config.toml
n_layer = 11
d_model = 320
n_experts = 48
experts_per_token = 2
d_expert = 256
d_shared_expert = 0
activation = "swiglu"
moe_layers = [0, 1, 2, 3, 4, 5, 6, 7, 8, 9, 10]
router_score = "sigmoid"
normalize_top_k = true
routed_scale = 1.0
balance_loss = 0.000123
balance_bias = true
init_std_router = 0.0218
lr_router = 0.00156
vocab_size = 2048
norm = "rmsnorm"
norm_eps = 1e-05
tie_embeddings = true
optimizer = "adamw"
lr = 0.0014
beta1 = 0.95
beta2 = 0.98
batch_tokens = 131072
seq_len = 512
train_tokens = 621700000
steps = 4744
dataset = "wikipedia_en"
Below are experts of layer 4 (counted from 0) of a mixture-of-experts language model. Rows are named router (the router's row for the expert), gate (a neuron's input weights, with its number), up (a neuron's input weights, with its number), down (a neuron's output weights, with its number) and show model dimensions 256-319. Each number is 50 + 15 x the weight over its row's rms, rounded and kept within 0 to 99.
Before each expert's rows: a language model's description of what the expert responds to; "comes after" lists some tokens at least twice as common just before its tokens as in all text. This comes from a sample of Wikipedia text that the model never trained on. Tokens count by the router's weight.

# expert 2
Capitalized name initials. Single capital-letter or short first pieces starting proper names and quoted titles, often after commas or table bars, such as C(F), St(effen), P(enin), U(2).
comes after: " |", ",", " the", ":", " and", " of"
router:46 54 34 65 40 54 45 60 58 44 58 67 60 43 78 56 55 54 33 46 44 41 50 55 47 55 46 42 47 61 50 45 52 66 37 50 49 57 50 58 36 28 32 58 37 24 47 33 51 57 30 56 23 14 75 51 25 48 60 38 64 36 30 47
gate2:50 63 16 52 50 41 13 34 43 52 64 73 36 60 41 67 53 37 43 50 29 35 52 54 56 73 34 50 40 68 70 69 69 20 37 27 35 70 33 53 52 52 53 49 42 50 57 27 66 30 54 62 62 36 85 46 40 54 34 48 42 31 30 53
up2:37 43 57 29 72 41 31 47 47 40 67 62 43 72 49 51 60 00 41 37 71 57 32 43 45 35 36 30 39 34 32 23 21 54 72 55 57 12 22 79 60 69 49 57 45 38 29 48 55 44 52 43 49 35 35 76 45 61 55 53 47 65 62 59
down2:46 60 51 44 46 44 52 55 51 48 24 88 35 69 36 56 57 81 32 88 44 32 48 12 60 51 49 60 83 64 54 39 76 45 44 25 21 50 20 36 39 38 47 47 61 36 26 55 58 54 42 55 66 53 39 64 66 31 60 49 28 54 65 72
gate3:51 63 49 30 61 52 35 50 40 40 82 37 79 59 38 44 52 74 39 57 47 39 37 76 59 67 43 66 76 80 15 44 56 41 40 57 57 66 52 51 87 44 34 34 55 40 44 42 59 48 64 57 51 28 52 52 37 61 60 71 83 39 26 29
up3:56 31 62 52 59 53 38 65 52 47 31 66 26 69 48 68 25 52 46 50 40 64 70 40 44 47 44 37 31 42 68 71 32 36 68 46 32 72 28 56 36 30 54 62 32 84 42 37 47 25 56 68 62 57 63 58 65 54 61 32 38 52 68 24
down3:72 76 43 46 77 77 72 27 51 18 93 62 63 38 59 54 54 54 57 59 38 52 69 27 45 39 30 38 77 28 61 39 58 57 61 36 39 40 57 57 45 38 59 35 49 56 62 37 37 56 36 53 50 39 53 85 68 59 60 52 25 58 49 52
gate4:25 54 43 39 54 56 85 22 48 86 50 12 75 51 27 35 45 38 33 51 39 55 29 47 55 58 47 61 21 55 39 48 76 26 56 47 43 54 42 34 51 54 57 40 37 43 57 56 39 43 62 46 41 44 70 51 34 42 56 54 52 82 39 53
up4:35 36 38 45 35 51 68 40 51 46 69 54 55 43 56 37 40 62 23 24 56 50 55 56 49 59 40 49 27 36 62 56 54 57 45 24 48 36 46 32 34 26 25 68 50 32 53 30 36 28 39 58 38 67 52 39 43 47 63 84 59 69 58 40
down4:47 24 73 48 12 38 60 55 65 50 29 75 42 56 64 73 30 49 60 52 45 26 54 52 45 73 50 48 65 25 68 24 38 79 84 36 53 40 84 46 56 49 53 56 31 49 37 38 43 45 48 57 24 56 60 38 70 39 51 57 43 65 51 53
gate5:42 63 44 30 54 50 61 53 45 30 49 46 63 52 53 30 26 50 87 35 44 57 54 51 68 54 48 65 53 63 43 36 45 35 48 48 46 57 51 33 75 71 69 56 29 17 54 43 51 45 32 52 60 24 62 53 56 51 39 61 55 60 59 26
up5:43 24 52 46 45 53 33 80 37 58 60 50 18 35 55 88 69 52 53 43 73 46 49 36 51 28 33 28 42 38 67 22 65 56 48 53 19 63 50 53 20 62 11 48 54 37 27 42 58 46 60 57 59 46 38 39 66 48 64 53 43 52 37 31
down5:60 40 51 62 36 52 23 29 60 46 42 12 72 61 53 46 50 57 46 20 73 39 46 60 51 66 59 64 68 77 74 45 78 68 41 42 40 45 75 23 39 28 33 82 35 46 52 40 56 30 58 22 75 63 86 33 52 33 60 22 30 38 43 48
gate6:47 76 44 54 51 33 40 77 27 26 40 43 60 43 45 27 48 57 46 37 47 59 45 37 45 48 57 42 55 53 65 64 50 59 49 61 55 74 23 26 90 48 28 37 51 60 48 34 56 51 38 56 51 49 61 68 31 68 34 47 56 22 44 50
up6:83 59 77 45 32 35 73 34 33 14 51 28 54 64 51 49 53 42 21 50 49 37 48 55 54 60 45 61 59 65 41 63 74 47 32 63 24 45 59 31 49 50 35 48 49 59 70 58 51 72 42 44 55 72 48 53 43 43 54 16 65 69 45 34
down6:60 44 18 51 38 34 65 44 55 50 41 53 60 59 48 46 49 52 61 72 66 39 47 78 76 46 44 50 13 81 46 55 43 28 61 73 48 46 31 35 42 47 52 35 70 76 49 40 69 50 48 49 24 74 35 87 26 46 62 55 79 58 63 45
gate7:43 40 33 45 54 23 53 35 47 63 42 36 33 67 31 36 48 54 51 30 46 56 43 41 41 69 39 55 32 63 54 53 38 75 64 53 53 48 28 51 44 53 76 57 45 46 52 49 53 40 44 79 60 68 29 51 61 62 75 40 49 62 45 48
up7:46 28 55 44 63 55 54 13 69 48 72 53 13 66 40 37 55 42 45 72 47 65 12 44 64 31 51 67 51 59 47 40 35 49 64 38 35 51 59 35 42 31 47 73 40 52 26 48 52 56 48 56 59 78 46 26 32 30 71 44 46 78 50 69
down7:32 79 58 71 66 57 55 36 31 24 48 55 49 43 53 46 28 25 68 62 33 37 82 47 26 42 38 75 51 38 88 54 51 56 32 35 25 37 60 05 58 42 58 74 63 40 26 51 43 81 34 51 65 50 54 48 23 59 46 54 59 73 68 59
gate8:53 68 46 49 50 56 19 53 33 46 53 23 71 57 38 20 58 30 51 72 45 39 41 49 72 77 62 29 39 65 63 68 36 54 51 06 63 60 37 29 53 42 63 71 53 56 19 74 49 53 52 43 58 58 61 65 15 59 19 67 78 50 71 67
up8:63 28 52 57 52 49 35 70 29 63 64 72 47 27 33 70 39 72 72 40 16 61 48 62 48 64 56 34 61 63 77 33 45 68 77 62 45 42 81 29 41 58 46 37 30 78 27 61 26 51 41 73 56 72 68 51 49 64 53 48 50 45 44 40
down8:54 43 54 21 49 49 46 68 62 72 44 38 32 59 33 40 56 21 60 59 46 50 64 54 20 56 55 37 40 69 60 49 49 59 24 78 55 38 61 42 14 73 75 74 58 36 55 38 32 54 28 53 43 67 40 56 47 53 43 67 71 68 71 62
gate9:59 85 64 63 55 55 54 51 60 58 54 29 32 33 39 17 31 48 52 30 65 42 37 75 69 35 59 48 59 40 47 42 50 62 52 25 59 65 20 74 38 31 51 51 62 49 54 43 43 48 47 73 32 71 35 59 49 50 34 54 77 37 64 69
up9:66 33 43 39 48 51 64 37 46 45 34 71 55 66 54 35 53 64 49 45 74 49 60 54 63 44 43 69 34 60 34 55 55 45 51 25 59 30 70 63 72 34 29 56 41 61 73 27 41 47 49 57 26 56 22 53 34 37 62 56 53 48 43 53
down9:34 35 50 30 42 44 63 26 20 42 51 59 61 38 38 39 25 36 65 54 40 59 49 34 14 40 68 43 64 29 43 28 24 36 68 54 53 38 37 40 64 52 37 49 79 45 58 52 72 28 34 46 55 57 50 54 46 35 76 57 26 78 39 61
gate10:48 46 44 31 29 37 54 67 48 59 22 15 27 83 25 55 60 65 42 47 23 67 57 53 36 34 38 59 51 56 55 43 19 40 35 67 49 31 71 62 60 39 39 45 43 45 63 52 68 52 31 26 61 17 43 33 45 69 73 47 50 60 42 56
up10:47 37 30 53 23 58 32 38 71 54 49 30 38 63 45 63 32 63 37 52 38 44 48 73 79 25 68 48 49 45 55 43 48 34 51 47 27 72 41 40 25 32 56 53 21 67 50 40 27 59 69 44 51 44 51 31 40 44 49 31 60 71 59 74
down10:44 36 85 57 75 61 32 54 37 59 44 51 34 29 41 51 58 51 58 43 47 80 50 58 53 69 28 33 39 56 55 56 54 65 63 69 56 69 37 78 46 30 65 42 37 50 55 49 53 30 40 42 74 50 39 34 78 59 80 22 61 63 25 75
gate11:36 42 35 45 61 65 76 42 47 37 46 66 26 48 66 52 72 39 63 87 57 36 61 50 64 52 50 65 77 59 52 75 83 53 80 52 57 42 60 69 81 43 62 25 52 60 40 54 52 77 71 60 58 49 72 51 46 65 67 44 37 48 47 33
up11:60 55 62 36 54 88 35 61 55 44 70 40 75 21 82 65 64 54 38 45 20 51 60 56 44 61 60 59 43 42 58 56 40 47 68 52 28 48 46 50 65 40 57 34 57 71 55 58 55 44 69 49 49 50 67 59 43 44 54 50 58 36 48 34
down11:82 82 53 59 60 47 14 64 43 45 56 44 65 27 45 60 71 72 56 70 51 53 62 50 49 69 20 39 31 52 32 66 37 44 53 53 63 21 37 52 65 73 75 30 50 51 45 42 24 61 32 49 36 45 49 55 21 79 67 47 55 52 60 32
gate12:60 44 37 49 86 02 65 19 49 43 44 39 57 35 54 50 44 64 69 13 19 45 39 30 17 08 62 45 55 68 33 69 63 63 47 36 66 59 48 42 43 26 63 28 51 40 49 80 71 49 44 56 72 38 46 51 47 47 55 47 65 46 46 64
up12:54 32 63 60 51 64 15 49 34 14 49 24 56 59 59 46 61 60 40 31 36 69 46 51 59 30 54 50 23 41 77 49 55 42 46 49 44 80 21 58 75 31 80 54 30 17 60 41 67 41 43 51 46 61 19 51 38 37 29 68 42 61 37 52
down12:05 72 29 30 53 43 46 53 44 32 34 63 30 51 42 55 70 65 45 68 51 81 50 63 46 58 38 39 62 64 35 32 64 51 55 65 42 70 45 36 38 29 73 52 41 60 30 51 80 54 43 48 50 49 47 55 62 28 67 53 60 46 66 44
gate13:66 47 58 64 51 44 56 52 74 43 66 50 40 59 41 61 52 38 67 30 62 71 57 36 70 31 60 90 57 53 66 44 61 34 62 49 54 52 51 74 72 42 24 51 62 66 38 25 43 57 30 52 68 60 49 70 68 65 22 61 37 43 35 61
up13:52 39 49 56 54 72 71 70 38 68 34 35 34 20 45 59 60 60 37 55 89 61 52 51 26 47 55 30 31 38 44 54 41 42 29 42 63 41 64 71 42 39 41 59 71 43 57 43 55 20 53 70 19 23 48 56 49 46 67 82 24 62 58 25
down13:59 81 08 59 67 49 56 51 90 69 54 64 46 17 53 48 44 46 32 68 81 49 20 52 56 53 46 63 40 59 11 55 47 43 46 33 54 23 44 26 42 61 43 60 51 45 44 56 47 57 41 68 78 42 41 27 47 76 69 43 47 51 51 61
gate14:64 50 34 60 31 51 55 67 72 39 64 69 34 50 28 50 40 63 40 14 35 66 62 57 43 58 46 56 46 45 56 72 95 54 27 83 66 34 28 41 67 67 67 91 56 50 22 34 52 68 44 46 71 34 57 55 58 74 43 41 46 16 58 80
up14:59 64 61 19 74 48 50 46 27 79 53 52 74 26 45 50 54 44 50 74 61 46 61 63 46 41 57 40 72 68 59 47 21 50 78 21 25 67 75 34 14 37 17 20 50 50 38 63 44 33 39 49 41 85 36 38 33 32 59 59 45 53 28 27
down14:40 80 59 21 70 64 51 49 54 72 40 24 60 31 39 27 63 54 42 43 25 50 28 33 40 47 81 64 46 53 28 50 75 60 34 36 30 57 45 57 49 43 43 41 44 18 63 40 47 41 68 79 64 60 43 33 43 41 44 52 39 78 40 56
gate15:42 29 45 75 75 51 22 50 45 28 73 38 50 68 63 54 77 38 46 77 23 26 31 59 40 71 51 40 42 48 40 64 44 31 61 70 27 70 43 35 68 33 38 47 56 38 46 44 49 22 56 33 53 51 71 35 53 67 49 36 68 47 53 53
up15:53 36 75 57 40 68 38 64 58 74 86 50 58 12 55 33 26 64 41 42 66 53 62 60 72 62 48 31 59 86 35 30 42 41 53 23 69 50 56 50 36 52 46 64 52 54 50 36 54 52 53 58 46 66 42 47 35 60 52 38 55 42 59 31
down15:63 37 65 65 62 47 50 34 42 26 48 57 50 42 42 66 54 46 48 51 51 39 49 15 27 61 51 56 47 44 77 41 19 28 47 64 21 45 35 44 37 42 55 78 58 40 57 46 76 50 78 73 49 30 51 73 57 41 81 56 56 50 40 69
gate16:46 52 46 52 66 55 60 42 45 55 64 73 73 39 45 32 28 36 26 38 65 65 20 71 73 45 69 62 56 51 43 60 43 65 34 42 56 45 62 43 80 22 48 57 40 67 50 22 47 57 33 52 49 54 66 42 42 50 58 55 23 45 38 60
up16:77 45 59 68 44 42 27 78 51 60 53 64 51 27 22 68 32 52 79 25 75 66 56 71 48 47 54 64 36 63 37 42 34 54 30 41 49 23 43 43 68 70 10 57 65 46 33 55 53 34 67 59 71 46 47 51 47 66 55 62 43 22 69 55
down16:45 41 50 35 36 61 43 55 36 61 59 62 26 46 42 33 87 54 59 29 73 84 32 25 42 30 14 41 27 70 64 75 50 36 47 58 49 20 45 47 45 57 25 35 38 54 28 80 10 38 33 46 65 35 37 30 36 67 47 66 51 36 47 46
gate17:40 59 54 19 22 38 51 37 71 69 36 67 55 42 33 26 44 62 86 43 43 60 41 45 51 37 67 66 73 63 59 55 56 49 37 60 64 50 39 54 52 48 15 44 32 57 21 32 61 68 53 41 53 43 58 42 18 59 24 61 44 36 38 37
up17:33 64 95 58 57 93 49 45 57 73 60 40 63 54 44 46 37 38 43 53 56 51 38 40 57 47 41 58 60 49 67 67 36 46 42 59 77 35 56 46 85 32 66 96 40 55 35 52 57 46 50 57 84 39 51 35 67 55 59 46 59 57 63 54
down17:43 57 57 47 40 42 70 49 39 81 59 39 76 52 54 20 56 23 49 63 32 41 68 20 56 71 17 31 61 58 49 30 54 53 62 42 72 53 63 92 67 49 67 49 55 16 38 41 37 63 49 34 73 66 75 66 43 86 43 32 23 47 27 67